python train.py --num_hidden_layers=13 --hidden_size=256 --n_experts=128 --experts_per_token=4 --d_expert=64 --d_shared_expert=128 --hidden_act="squared_relu" --moe_layers=[0, 1, 2, 3, 4, 5, 6, 7, 8, 9, 10, 11, 12] --router_score="softmax" --normalize_top_k=true --routed_scale=1.0 --balance_loss=0.0145 --balance_bias=false --init_std_router=0.0113 --lr_router=0.000645 --num_attention_heads=4 --num_key_value_heads=4 --head_dim=64 --vocab_size=32000 --norm="layernorm" --norm_place="pre" --norm_eps=1e-06 --positions="rope" --rope_theta=1000000.0 --rope_fraction=1.0 --qk_norm=false --attn_scale=0.125 --tie_word_embeddings=false --parallel_block=false --init="normal" --init_std_qkv=0.0504 --init_std_o=0.0 --init_std_up=0.0504 --init_std_down=0.0 --optimizer="muon_variant" --learning_rate=0.00392 --lr_mult_o=1.67 --beta1=0.95 --lr_head=0.00657 --max_grad_norm=1.0 --warmup_steps=200 --schedule="wsd" --decay_fraction=0.89 --decay_shape="linear" --final_lr_fraction=0.0 --batch_tokens=[32768, 65536, 98304] --max_seq_len=256 --doc_mask=true --z_loss=1e-05 --train_tokens=376400000 --max_steps=6338 --dataset="wikipedia_en"
Below are experts of layer 2 (counted from 0) of a mixture-of-experts language model. Rows are named router (the router's row for the expert), up (a neuron's input weights, with its number), down (a neuron's output weights, with its number) and show model dimensions 0-255. Each number is 500 + 50 x the weight over its row's rms, rounded and kept within 0 to 999. Numbers have three digits each.
Before each expert's rows: a language model's description of what the expert responds to; "gets" lists some tokens that make up at least twice as much of what it gets as of all text. This comes from a sample of Wikipedia text that the model never trained on. Tokens count by the router's weight.

# expert 18
Description: Commas. Commas in running prose, including after years (2010,) and closing parentheses or quotes, often before and, which, but.
gets: ",", "),", "\",", " 2010,", " 2017,", " 2025,"
router:449587473510452527494492609416477500483485524472508505513517511383520527424511476472528568519437622477489449457402443565467470540524506409487499489585505532527483454447489569592444545510460591445538476442493583560498543508467459492518471503528461605533540573483498498528522560511481493571526508515490555605515448463513477528406493486491512561460537448454519392468538487375477479519494489494563527452490528485477525496522469545535476545476481508436534408480442456514516510601567534461577474569583447415528580354549550520526389516470430534600449517514422521503491565537493467494425485500457488506444526432436484489412539450502495488457535470501401517464416535482501438553474461525530500537427531394465397545553471482576391530502568498613552462466538568414553503588397579
up0:516426542518494536483547555508487597509489509536444520468442482420463522451465511484557395523501454450527506441495597541459501580466489435535536576514472551442465491517570503517520564549575545504483490542516509465512483382356540490478503479488505413510489543405584500514486623427428462600479517423451490561448531488446468476487565573566575537438546512505569483565503434482498503527587470569480513491540532486579555496451435503513458544523445498501522453541575437410517448549571547436460546535425456530511394409497561554499543489486495531516451562481531450502500468478498498467444435365592506418534457523349481510428517438571505509505530525482426434433625484489547477465445479521485538452448566525557419455623571490472549590442466526498472525451591505491528449499423547
down0:573533451548508443535428426542441539433517477465523489557464553589467517438480401467528522413551442544449506487477494465449501437468453629464478497501556485603554574574413438423551356516523483434481461528523515512461487551586450464524438627485472505470525469494445503490457481522469512518468530497448503553487424549561510509496495459450526434438536451524454608543428501541481427482405577455446519457466486473542466528557528585464579467486499425440567543444487498543521495422465501490597495517531498461584567509519446415544438556587516489434529365497555515480532526546558362531440552505481455496476568462598491503518486471507515476509452476489497523606426501549470511524502535586595580624545561430406561498466503468486492467443500462523502480511480477536523559457617476
up1:549558406534443521512441411481397507543430539531498487474539480400428530542414518591458505500461560532483432501451443548555515482433467420492457576508479429600461478438566520551486524520572535463555446529514540550484567568562443554558458509391449507477546485517474453477422548412504545572509509547540509455575516493492539538442518430492506495489537404511405423424475546438465511476508449439463568490433471443422556535525467491484537610492555478556551508522417588468496569538532383507489582481521439495425466427494472568520529483525510475513427503575491516547484454377458541505509618529507504552460583431515567570444505447497370547568516471548541534500434486470484567579437515609525511497535508492591465508583472587457533583525542492492475557531548555438468502499537537
down1:520532464454408562522555523528507514470501490458549490479488502463440534462516486560499524518514471487576577462535492453456489491505493474446509567428530492477521479459525533441541520471527454482645542504533435568492475524567531414531529554521550516561426535526415496554496496408492564414507425448486498489495488571530494494483514529564434566541494559430507431470552504491505457453476511462539502523582512433462564487482464570444552470490491566497457479614393429583467484379423380548599465572431495550420471538496515407573569520517484597581435330439463484575535421565467469459475340475578492469526585515543496480543551506460431504460430454508520512531565633556524479524449550509440449453528446474451462471492496462437531509565455555504490402586543546536526542530454522
up2:541523548554457533441593489425554457496477416450470484519477531452481476498520461463484489581536501525533485524494483403487548457471509375485419501454492533497445470421452491435493493531634394615422479493493567412462506507515512514516443446476466572483512499528568545505555507540452492414485387480524522451540512483387505560508481340429461538529539510462455464486534480436496484502457555480528613490499529474476503506484421537493437562502452530551301471542464456511550485455529508633509513542583468563528440543516515489499468486478514515407510505535407416500479542519521520521503527509602535494470454595478557457452556625481542544512470525549526617555351507570534497478479510498501481475473520461486441564537500467468433456613528489485550520410501505413518461544517406
down2:520502490551483529540441623496434549558478516512484483390479404486456609454449510463500556498457529459451422492449487538528482444500558536462493546575549457491429521477465487526550576542458548525508484510571498512476513555418503508536473531465524567488464506542404471539616420502524453561547487518474464612517527449582439500500596476468581553445508504510541490535577465514399515583413491547434460581458460448509502446534397476429490515561525534500555487465491505528353428538496528497500531597466388515488538424510479466572478524502561481567589493592500604599482481601431423485555467574493439379474478440512543504505453413512442433457520543445462374501560511441453428557493475509549502452577561505547461571454555434497504478508523498539474407536466467468510481575519480
up3:572504480551579454554529525610516543533474486477467454521513510525465498408506512546504591539614535400460430512535440542493437487464491440483471465513498489511387504535473499398519503498534525456501515580501553452513530524439482479534489480503542534565536428534541503500569603400492596503490464467482513446558468505557513474409560486529532501465501496549438557415466533612499485524404515421493516498351478499495503470492528501506509553574523355553581531485469573507456512518438481405427530473340507539496596489533416522483478493565492500438535514537603323560497520490480457504379548427590548463523492487516456469466593466479589477497517504504506458433472487468462533450486490517510483468524561490525441517500519491543490549515350499506479453387450497555478599473444563
down3:376593522482395486444499496397445420458449472468505584481498458462531581496490441391479427536512417562563514465445535482454590475583509476497515428540451499487560498551460462537465585524521559484541551476489485558420436499612488443517476462459549551573502501509485453471485524497531498450503503482525431550516540505415498571616387500596471483478539541466566442534574519407443538612591471584564528564437530507473599485437434536522592500423480596429437467520563432465538491500535461551508574452615493467573419514532546417502514513455495490544529466486530487551531518502454499522541514484513536517524456434429503421468458530517559461556473405552467494522490452578567429531468549536480480499497468538453577404457558411412513410514482503548463425506497537557506485492509446
up4:528399543541455416549429551642505469481496421473533467497536480599372454551485507519462445401510418523586445487517464374497564375493521583548563460528526508523450474540464515425560517536554515545406625532552520470484559556532495528497480520545512515446454540512436480509547463505493508503509472546503570593556465489503491450614598425489514494521462531462450595481501586488474479552460474440487546535486509392533494566407536524459537408513467424510500559509562537464481480587470490537481460540424530589492540580564530410488493503542402495535507470504491493406584540490487495548509553448456515455485436452553438484591520527485614492524536457552499504491506489499513469449469579409494437488595451409521464501552567478379580458523439501530457471501577504451474484472477470
down4:484590459494559510434482450416418527531436551537428519498426569425461611475499467497531545554574513507526506417495521591544513635468519427502478566492412497482520500483466475546454511491555539464560470424476495478447390377439440456499521487482491502536570523466578557554499541380477512552517500421473431488472506435488521454353490486587497528484524437573575454512530499550500568471564526492520507386477496478565433499501413453544468521459510528442452438475428491525469501466457547559528508539458517502591481447543507494535565530542526559429433569572505496621428591642557510475491385523572496523522487567514551526493520455536485511460501553491502547503428569455518504531473458625520503467445552542517550422473463484572436605406478515541506469507395496521542538492487507
up5:521493695503514377491300549455478490486405434485524487515455480455465513486500495474567471404529581522562428453440585493499499495478483513532440494495448489510467490513484505636545498496454491450608467511511456485501521556494511489506443498520517555536504567526500521480534497420526490569478517574441560494540482517556528495500570421522413549486560483455501645484513505423473589445509467450499611476511504499520522419492524544500618563501554518551512484475408505532488486580489500555557481524385515465503576562554437473467469471456554546472513500472485456480554503472518448489416518568518544480431403365495488455497538697503526529507509532520442491395542496414476530489451500505509572525496514490478464541470546556447449536556507461543532437574457474545502565512494603
down5:548436526516439451429487416406424466525438574526516496449517515549560620593606569580574480482544493467380541532483406536437558544414524521497494541523471568461518469536470559497446464493589528401469572544516483546489512438477431503442644453552485525511415459454478551541511522545525514477543496456503445473504469477509546569520514587417585525496390504544529361520417524441505449531502485512517496513535473529460481549522545504481485516512555512471503526497515456401580490523528578405461485511473603474507496445519510498501519420513534398544473453534445492532497656564524462472435476442444535542538559490503528487484441483467506398488573466498467493639441621519497432470408518529482476514550514530467476502559415390460492477432463509507562515489474531489515472470604463
up6:478489566511598474491470501524544540606533507499530478489456420492561483453455519428465456537504450569581612410481442565527438419519434524457485483464527533499444490455566523449562586447454532440486532509429455559484541459470532447469505423525498570460471468455445511477517542493527463583505531550565543431533525511453510490477383501519355457493458493551515455439403548528443534521514489487470509506488508448485519500494547512522519563473455459581584633529340501504561472464484455415573509484479444487488565555404449592545381509489430482538500474537549482430543429464458540481578470475411501583523532507607496499433489563413452608508416435531435491483544532591553546431513510631486453499437417556529477509532518494448513466561531483529527522458449457478432457420465524
down6:543593577452512482583430476577495547591447546493452449519421578591527547575442438504475517551490477436545514506545517484421500564535525478540547522566466514509456519510526437551387575481421428542512431501481461432446447544525449496416552513384466524521453475491497606543535520471479510416425465483508452561468505420506476521536508485568552586409441529502550551501524540481565574526441454458523537512513411597539611544536441526538523475513576542382489563451457467444513582520458501594419509553557499531568470432473464535430509441512512486518466497430448458488451514449490504503437470484487521534550510525382576442396553471476514435483491446415506512507462532565478519484469541506504460566609592472526489526496460477516406581558560514382506500529505474526585516533592403
up7:546578484521410544467472446509480462596527505547523586558557554481463494502485548550462494542551515475552532430494453513548441378446466479582416451461486419504430481428505566533404389471512569540472505470426495574506524486543431492524532532501424413410549496497473495571332552481500594532533525473544548399486522496541532464394392410497448529519517531493560486528424595471507515465507479472483520529473498503451478502494453507524494523554536458511518453498447551479523556606599570463504443468547502456469521482613461543521478428470527440535553545548506480443420407533457489536505521559511557490531355472509594577543510387435528545621515482489452464474500515442465580569504468503582484509537526433557439483520442496518538497513579453529487592486465520423428504544557548
down7:541486548490452535540513397514523533519467498477555478496508476467459593512476463506502438427544545528445451578482529459447515382529422477511537545434521524487531558465538471503597533539516516518556443441437484493503430476482517410481593525475554557498500544563467523483487472531498515474429435525445497521467427493521509395599512419516471484585535516398529618494561525520515445479544477572564534476448516426582561568453523409464435492500527481490525502475517383415506443487475507529507516505449424512522506583537524410551587528486439588465466504489562509557528493465543578481484442486495561439491575495444427486425471421481544526433391462521499486430467540504585533459411622473530427454514462468536576582482479498530576492610534454569456448603445470448539620639583489

# expert 24
Description: Headings, UTC, times. Section heading markers == and ===, UTC in launch and storm times, clock times like 7:30, plus the, on, American.
gets: ",", " the", " on", " 10", "==", " =="
router:555488443559480543546490463541522448478555472420430489564464458575424476560561481450532545475514454498562477554524509461455500494486531575461407411463561517576509410595497442369509510555569452570565481519516463405495454511461488479545457546540617455551521450547498538550475488505443477413555498567490453455522426478523445479563514561484449469487507498397568493619471540571429556550528577476395443454555513477490510504465521528561522416469502479568539552466597517554463482466421591473470509519468541610550465574494481446466549586559527529442526437592521496515458494509385473441556486491480495441560474549541460447573526538463525481452444453549497411586546488577504542546411548517515500469515437527495533463469567439434531452444447438461436596542535439612536504495573467
up1:437417467459557463423462501458473616622541505609451494397496505466482560491473457436572467586516510548547434562523569501504479509519549462528466502464483478441471588514604506500480501477515435479490457439467492407471465377500575493460552497479512530444525584548524454512459452486581579487468524467533538494433497545467496517497506405501506565477497534509465552542438481491525543598529393532563588574553396540556543436620474481568492530486461503480478452509349486519515485462527529459617573454557573477478494441515411482456526431504541555510503563443545507559502434490457522513565588429500583488567511375461432503439532514520505461468503482509520545578472520483517398404406534497416428496473517542568496539491569572404515570503506494496539498579569526497542449534474513
down1:455482477561543518530563485520589518506557605485481301531515549504469454591508492494512450500534500440433552491569523431548481437538477453496517462506552523701451454558519508518503492449409475473485584544455501460425466491507544519568546486399502616508412508511478529569484432546573529532483504575451461541535474526495486584572475528519425466463487465519429582505566447510443491572567504419544475489505540443523449509484571578421642580490475458550568561483511476500505511501468473529479470539444458411565403494410521525494474493514532406469517527469497554504461494532488560418472446460510499436493542468509560506504486416528570527506404537484565511493454398521492588483590487427421452541562478480466492494454552437599485523482517485443508469551516590520422456444431522
up2:466454460514568529447439560429520573590531568488505495428474509487434440462547552562523540575497596526513503448470527505493497602577481419517493464428465500482488509423469563553465458472561541555439498442491576578456526472520556518422481449475487563454490541501565448385542604508498509523451566520532428520537530539595503544440471548494518515435545452476482387354496498513537470547562570467496400532493505456498416446610543543490462476460481503520463414468491492532588544467441502548548440503575531446458570455541502635535428429412516498487472572518499604492499509494596580508599498456479558575511476464435539519476581514513510455544557467469473486499455484465509424500487493529440505477517597510610447419458452496547532602523510519476670511445473498540459513493481536
down2:551551478423461577410455441506537506531523570536505565498496488538480533422513464495493540550501530467596492547527439465498518383482466454528462613511527473624486577490354490509501474481481506496564536424494484470504550544470587467534403486423664487483538496468414569424432501546551526495489521472559456479411513550464543557574435490533443498465516443484499540614527440490501542534397507561433548516567462403572436509511499426463500531479497495508497541567443518447445494593508511531454477587498620481587505529483534521522447520429500503552450408481504507567525442537571511475429492577438490476491468533539489503408384477463573503464482536439526563550483516447403467490542455480484387536556397567442556500492386470444539544504502468543467501548588533501502534453519546
up3:536489513440514535504535530574507487570511567514440551464661483412473489554451557568534547609442625485535493471394517450652461508590516501495506511451490481473486535477560410577493519560501551458369468438450495552501574548544412562536466489489460520407456504535500506484498571503462499526511486454462556526513499471443531600447457442497481522497473536457513518451425553376483485519539433509512517535563427594471424492573504509432444517506495436544515461524431391485579472541577456438508551496551546511499532479518531559504543419456554475506501575515433511444472597427441474496469541485478474464388489467444532529418502484554504538478451591401402445527483517539479449510599464482483484537517515504467390470560526497476560443484522370566519466485455471547555407476535501
down3:573450473509543517422456552546445413519441570555556494454523465485474469455458593471535433602437511512455617510505554558471444559546535473556413417545527540508553454523463482554518492494484473584427455553482510419431504523467503543516489526483432518496570469569524534505657426438486473452533472436425583418592416564479541460467554570574570456389532521482470526434517506451492552454450554449474455438541532524487542470478511436537504544544419547461506480440532479531499566522505453430463494514497488414565477556464548467606487496507491495399523418534588636500512514559543497516434515369552381543548540485431537517600488464485426419531465545592594508520599459454546516467524524431497486534554504462430495484503514537504486506436562497508455552574486450500501516478534497
up4:443429488522619430494497472471526468525443613512513532463528563405481558530448452461475505461391543515395551444516527531528554586552431460488447554510448462511531473544473474559530498463596597537547529446475441582456620476505519540575475550486512589473608533417448444487462438473410572444442543486475465449408522585580601515452528458540554584522519501469611467484502419458405508449484496559510480576525534453535475464560453472381509538442572551553562505491505502551539553475528487499516484469488515491405532476467485580461487490477536538419468574540448430412522471531547531507505562522524504537443502516472577559406470491595488498505539555458561487484504483536420494510499480517497526592563561513407439488521457463513478539419467617479520470449473442483541429478529617
down4:557554495515516504466494480451472428479421436497503461542466479428494389422482552535435486513457496485570497528511474511482397437446546471523491508494503473494495513515516508543484470537467479473418564443493456494460465435535562493595459542506518466463528554609530588512545518448530525496446491547573483431459455479554635531580448423429515503414534473537502516506582496346631529469462483493484523559410507532467552469438523438454525552522532562569534553519484487566490423507509465529418506484587488394517500546393604554556469422564491473494449458535502507500535562497482400575451362511513542480545514554484426516546486434415511533443508543513493564545682491602473537516555471431394482429468451509488508624493506492490450560509492425545468556545521536497555541520485570
up5:461448480489531470510527527403505577499479566510535618530554514577526473486457535561555529546500558504461423456514551548467503475461541475505526441476451413511468557475597469446505487425611456434511522498496531483471641477546473482522495398534504482534590485542580518405569494480471521621535478469487427517439599543509475513448444552450542505509502495520479493449574468460433502551524458471577400606547447444419532457562436394382547436533512492558527550549577583545570595493524476498504460432532540428500422489541568543434475439492587432553493522475495527472529583464497467569424516518469527617457470494446539419510459498585471553488451488470419512512452504449463404568480549482424492464473544486529398475536561475572423497516468506503528447473405601456551477489514486
down5:480519528496525572554562561523474512460459506482543553511455575454453577518521516522518516410479444524546521441426386449592463516491529577523565534493545541445441396517597502479563539460401541486454544552548459475522480588397550515599534423522479464521480485618508462568505531571497502517493461543490503514480517396562493489514505509478530437433532509493477532592502553485441578526504520575524467500481569407479440514431491460549567520507528501514459481557415533423591621430415444504556425449446493515452511393472549489472518466543507578508539426471514538422448546431445448519587524391511453542531396522568557497460499508432584598509575473398531498552567481476465520424470513490516534409505572457467475484517399496576528435536437443570501551468536464498476390502464506
up6:433402496485494564509426506489577565522482578551514528494483567462490370568577483511497472537452499454534612432469502437480549514617506511547534502570503569444457357485524452536496516494548545404526456499487441468542490390448536472529433439449580571545455571580469519536470513567445482466522499510600487585423474472474563559502411510488462504395487546460517438485417542545455494572554550534407574492601526521437507464476565499468510550566558486513488543543525464531585545452518432519450487551488503516441522509477524519462514540470494430497497502521525487469507512420450504483514490433419552577508463448447514487408393493527453495482451543472509515468563471552423505435434536525439496572459481466561521536531434577653477607577477447572443508505421560567444447572525538
down6:585551440525520499496379552518471526449508483497514521504509440515408604483548480539442577508521476532511409481533492526499548494450506539508510465646506513446533550532440474406491491487583451462524362416600541425480487536498466540503462468538553407556522503532418551556493502463551472446440443489434496472493474514498461486594548473553506526556434481400636555553602466477502493511463549411544523400517475487481495519439525555451485474493399520522499451539481553512530497548531619615415567567454542537549466616535501559448468536512442469501500429397525443491515412470569464561547521476552480597414487597490486555577591453527494540465474482512482533490523428423465436486483511509505538399526434488511532500396545469427527503551492502586439531410511472524520461504474513
up7:503541491544554518455438494514543548520416541584515573449496527449483487440474518473565489501383501482490471488452438595526481538472414486590528522495469546384487451437501545579454589488491491492467519468509592517578515469600502541495440426482464580539479549564474573504422570454549502575540494474503399488492488489555604518521450529493443417437520502464451512478432512486516427426508521454502501572495422601552526532530386513549507533402515445542551470523463472454541557535424516408457529450502523424479573550488551523486518493407488498485557595495500465434502457427539519558409486427540491544511487540451552579478542474594507460461621604514413520552499532619514552491478498460469562579430482442566447439536495549559504489648513492526538478562542447442506444401469515
down7:506505507606534454497422545439490432400534496419603519458431488547510499440496563517483471441505468548546428556488510465538411513532550459528499418450534485396493468525602427556517462452502475512480426546495468528537510488476494522469564446480538407481585502602495515461531555541582435424414449426504523452545627468487420524574529527478552487453559505445478409520512476604559586516525478478434512490506570490502511555495506552471457492491474518513617461515576500602529465464455462519532575586445461580517512528564557455555532497516485471497469514485563513515501492419460426435549413532585487531548492506482420559477448481563584466530396422521529494419585571486483487387450523449556396464493464472451497455494562570570531563533399508530418536538445573456531565500494429
up8:456539402453481534465475501464533581499477497552476581350547515459453547527425521432553441532428558474506481524443620561583552569582527524533592571539468510478535487543491462503420426487540545496510463563439517558513549485462516578469521417466466449490409508391489363419391564480518516476466488464526546500444463480506500589503561527485629487567510518491521505500474521507598534494568461525529481466563426502500473430449512459464521554529474547416554512442517392498529599531483472449538567455531501377462499421490501562506486427559458470533566582516543482493474470525478493516399591551457544574574462525489543415396556459586407553502551476509516499476455512478486421483497549557484452523548541518456457458505587488547470559589488551561558462545495495458489503537429547
down8:532486425450483544459511574498491521480541519584524463432579538438519538516507552492519527474506591468427467466449489480509550442538459535425474510508506508575480521453573577418616400459495470488432460379431493565548566533482504451485549537478439562474459452427534437494529457368544543453448524571478588499501509464511517522564450516475461529606502454481368498476523458460551480492433536504519470580415425443523563571482597508481430495592553518567478436522462533463431440450583500571463498494476534512487466406468417469586605424509501475578470513501514464432491561458581551502488529462516493529503526514541571523524531424496446512598470497510523471571527496432525570516569577499549455560639472533658468492463454511474443394447559518495458533463525592467497533469520486

# expert 49
Description: Commas. Commas, especially after author names before a year in taxonomic synonyms, after places, and after numbers in dates, such as "Kolbe, 1899".
gets: ",", "),", " 3,", " 4,", " 5,", " 6,"
router:457459451504500480499512515449406460484519614439397539523491460525545588573525509402531488515541511463454582567520441516464452503480535551425539529446533467513459447539494391432447509544437512469554560433529396506456459559456466469560420491499462456498537379526473515521469479474506454406577565511454376419520579495512465545469513559477410543457563554467502445417558490537456505519411573539492444476544525427514480488515383517482547510492485563530471516408458563537462519545444521502506584544511560585484471501573416498568599543454533555538479450571516507580603518545448483399550510596490446524530471449599549483543423508494492497487552480536554454520489520567452449518478418553625490441512499631501564509519498510526540482534481497511465478589554527488541491524633526
up0:429529458430425487496445455387596490556532552540489475434512549476441365444445499535506550427468607405509436513469469518498406466471588496567483518457522453497641521397526540492511455444548521463534472513462542581516594401477577606417563487426568511482570536530464543563531534490467507561566496412556501550563525604554532508516612470490476512476457616500431462494454500456587447519514462596618504394493528502508488434545511501493522552437543445573436541544481503522497515439494490445506489478487478524460439483497501606493461473499474526523480549508426443429431516524489483436474500432436501498517521529465514550528516442548434529520524566485482594470609538434576457495574510463514520505466547419536418505466538452557479576441536490499425465523509451545563483571457506
down0:414533529586480530492512466549486497452525439428496547464474541544463471536402489498441515533452406531535395525479610504511535413477529529486460618457569528486503512425473506527503446526434461459516507461449576496505474564385561600399469466426484618482465509528439544570596458533509537420534529571539480435535527521547454543500529484481477510575422484478453534491464540430532569531509456532515461501464549522508447595479424519501532521471565549574612526401545514513478520566524547435547526605561491614505563513584515432519479529512451595489610520502523531524555516489440509481378510547544565443561450466518480484493469546485474555488627564552520486559487417495440530464570546543540424360498569576476508454503498582424482518532492495438460556503498443544443497495465441
up1:393494402521557480410479481562575512450505500515551563512461522402500492477540511481479509507567498530486525421467564549484458506484497517465572435537502470508464508501511420447515473379487528470567508487478474565489497468549437583544466482540492517427443565385498474551431457457526575566540421510456533498481381437617544636490445519600548474448428484416530534530432582557439589512533508480545452428547580449477583488523481488526504474470552470519549459436504519480436553446494387523623427470542588555448464479470497595577506455519462493468479568463505440433482472472430558472489481441488582588521599511380508424446466513555470518521482582535551551514532511457406480438441517551573464465472514566504511552455481534571413485481568428502463549481465441517502488541507440
down1:587497493477528543497493584500476430531439469510463525499561441385493441491487492534548506510537618429584523520480628468471465542512464491513446489462546574388482489479524504428534388523459558485425528501524500502540561642471597528466569551516564461443496515490512561496554484496551448518475478587464393487448477522445547579489498482485431500481511441475473450546503543508479457411387500534452520515375504485540451558544461528497556451475506580513537542481518506533478485584488463443506574482488476526537483511527511511493545466515440555541472417410400528501528589489460486555535470543500518527537338548445531509527542542566540565447522476524421425511534603487545569448561519492563564432505486537521568475499470459538494577549511457403373523441531375497593504548376535
up2:527478444455512463509513560457445510485497492510546479464461484536522504461416541593466571483537545497428505497404484493493449524474520463712593590485475495456554519422523584545521428546577453466494461493495504463556491459555429595471504474490337486465454571467498517509466468499573533611410448440432522497496546460497534586445453467517514529590526432551498540439515469412514435513515489517505419480536423460443447503563536505524546507504508423510540442465493528576584511507449515490496489469539549376472554500520535471394549477434496485467481512590448527552561559433568553565519545485448487549490459438503500344532552451502486584591462556549590541494487466475407501502506516540532509525481588451520444550591492505577395550496503506552608540483476543474554488554474540
down2:463585469433506511545450486533590472449519536429485512427572458600352521489435476407548557593541555570609422558584529410491615455436579579566522558592550468418484441594474518476443493523495525494483414504504497468478575478435528515521447537427445525498598478492515532484506491456500521481539467500590548473550487533490517516578529514386426597480501524464472582525518494445599481507490523476518484533462550436566511489500482449481532474451487562527518565518412470453427465542476403457521474557454532493478521451467526514517554502537579517527465474571404508498490546506462454474545492537516589351543429485549565488465533493501582415502547536535475541415481595487493551474552548483413528511421478440516418505515500529489522555442517569521505511390413479484525511484468406
up3:554476513507511494416521503403472544509499497421508560483581507485481418563593568492483480490478503505524578422532489543491507533440454420569543481498432453538486509454486501454454506460531487547579517602470455450463543519496476539508507522490549509614462566487563411518488578367556586479494511504523442491464486478509509487504494435439481497440559595445375510488501554538574484493484443555538389486564408458409480480490543539522497497541638580555526393437522444426481540479451511574582529481540418501472431496562471484518497466488499508562408427450538546491513453528513439519490566471528479461524498514461481548359523505558522532546510442598553572450464622465517560548442437484521576476496553517515464495470584576550520573459586447525588377441516447484435468600484529
down3:570473504454537490497551599537536509466535467494556462378515491463497462537520545527450508486574507388487401491452534516534564533530468527526460482600479522529501506488534532580493491505537467562516493499490526528585525595409527447490452542517491503478552565393505492521474499579541614383492430501505486503475458583393510538518510491463436384501495442578499525555459466420570458412399468425502519413477448460591468456502498535406555472560436565435561511504525504540574483508556481546496589447408468463522461471511506425496550527492440478591555524424457549519475423548594516423484499418496405561516445512498464542527488561524518440559449531450429432526444465460511506427574564516490528513413449509532547528494501507454502518559562562356546485481556584591597541441443470
up4:416546498475516484486581536496515480437546569539541534549533489560568509564486525505472501445451514399496539502517556413559460538520459539529505448516539551538439570488509457569526463493551497486493489508414512479610608518432551485440606460508524430466529448553437486557470597490362531418560478476452431488416470479453578517462499445532433505545585415474528526437497588485494533511559469505580492504414522589484472473494522441490588465580538474553513531496424581549537452558564448490414463569578506536409482595504575426545542563542479476415548558402559592437512506424481485470518538500526441527496507444498447515444419482588529597433505499502451531491536460470563588487536453479545561408495500585452394419474411478525519400480460532503442466481505519552535507493565519
down4:477485629396556557548549490541434525457439416536516523521510449497534572464523454510506439492421488490454495491481441543394494457502460528450507510543487424426459424569520599525620445477655502473533465528545541549467512496582402470554516584513540434473427442498538532519559495510489559491482480519429406519449449497493534464478416479509531513487545522477475507478474413494494493508568424447543541475489527485569628406465493532504470472492462492485471477435585559329536447415463567536567364567434494465462520521511459524460401483505582508513538462604437442472534504484495551504487577436514586494471495497504545506596513491447492486449493435489594520500502497530561534471442507540546427518519531547444609550642536507544516446503528553523498496421498560510493422551530483
up5:402499495440545637471441467426465594569453515441462499480522487506609531568512535518465540592452566489531552506465524403484514538461503491545517516570513508461550507583570430518498484443401480427529551445419421474507397581469607464424556418472457553554508503442535520491543533486540565529463424563491483572423471517621462467470479567539507489580465420595408535555448441511481456455552465481475547527484457532609440504457515522506545406494524587508545453476531573472453599512518353480509458531518414470480501479396438498512433504472533567506497462506474470505476493448490570538461647481479510508485477500547530546535482422518444572468565575496515518538498484526514477421479503487558519497475509517565507502406522506577485542558542504511518558525546370480419546574501544
down5:502560457591522498584558507439527516547427480557556588546523547454508479520443476494566402507457516503453557392448546428544561360667415576443476592516387540548478545447524521515496462534489481458501581445564481438498484462495500505439465530567476581505487483445409520506526462488565498455491471420583591511548436569502470516515425447509466511566504522564466557577563534435593461522530458466502566534527658490475516476506490515508400438498471561520489553443489505495502481487530499540430607493452394471479486493517459401515560488428517461543481506499561547481496405465553464505416509446543576566521413476452496494375535501521468461537456484479493467491451467474558553521557422465478485505559564475563437496509409479529501555441432556504421497550476450476539503517449426
up6:593502507477516519408480485535520486592506488561494423423568605543537591510504516503529515575487585489480533461498498535540480479510469529613462585481478453437522480477420467520562486583478582485569443556504496521540588469625517633550561537502487521475542541457575519552529569529590483521473605635600508601539531507569576587475428550507539508593514493514482488505444462368401498479414450496468466490570513536526480467469493480483502471528417513473521453438439506490525567515573495462563489439511465463531462444484522625457438429482449422551491548488441544488542543466408477468504503532502493477424533505491570450365485440497535535515487545428510559448480522497489431530467483505430449451546501507445488523425467508478509440466564450498536429417487423396560502597523487
down6:558487452545489593523517482544497515415475515486470497465483579475448471575498551533462533483486529481479429558518506516522470377521515489442523508557462469463521514423454453502492461396537574480556547482497533489527443433510455522452547492441498484603491431504345530554495572518540513540543501537522553487397452464486457359530496477488434459543498577491483535513563517578500489595521523490539581501538426454491437544558567440491510569456532550482523561538451341460487508517553513482513619412494511510496529486565524545471528458540481525612486384523470536529404415521575605502543515467509493508517491557518538584501443566477564421366386467515522525455548482418564526514410519473486443491508449504438402502399580538527447598509521601444515512513588480519563446497480484
up7:485526416458560557519516455464535433532494565523440566523475547418510501526501515554520454586486609483384515529418576457575529575498567463521489551500517411488515537463565527439497565466466535488454444423455469477589566447468555571497461433405403502470533558483560537437488603531591495534493462481540469557426451389498529582470495487487460496456448406478475388445504476432489451592510575449472537500540441407505543417483528372483447526473497488536518531535577542455607494479515458407516481455531492493494581561463550511486444486505524422414526519453451542487493503389485560487423521538431521456402635481520494483503437482560526483501548517451542541429476421493496410425524474445544572522532529444495490581582478479527489516541479543593459483453426511483514522575550522
down7:531557537434553434501502605418589542514529502476607462545522445497499481434449452467505447533501489585484584443539490440534600447563492498462612397517520482428492570543459533487494476477498417516462525508462448481483596518521524418496479446547532499487517487502497465515529512629433472488497473462610457474544546507460510528608671497500518510466421460605544452518383457612466506350555412515478479540501476550516513450496452455521409468564464565512467438457574555535472522595419466518483539530452547586476497521510523443480459483481634565428511471459473486494453479532498481552524466511515478450538439437430562463490533488476441469521461558486365485482548539493527539527454529486594524591576431483512493490539530483438474444400498516522437501477502446556461514496584527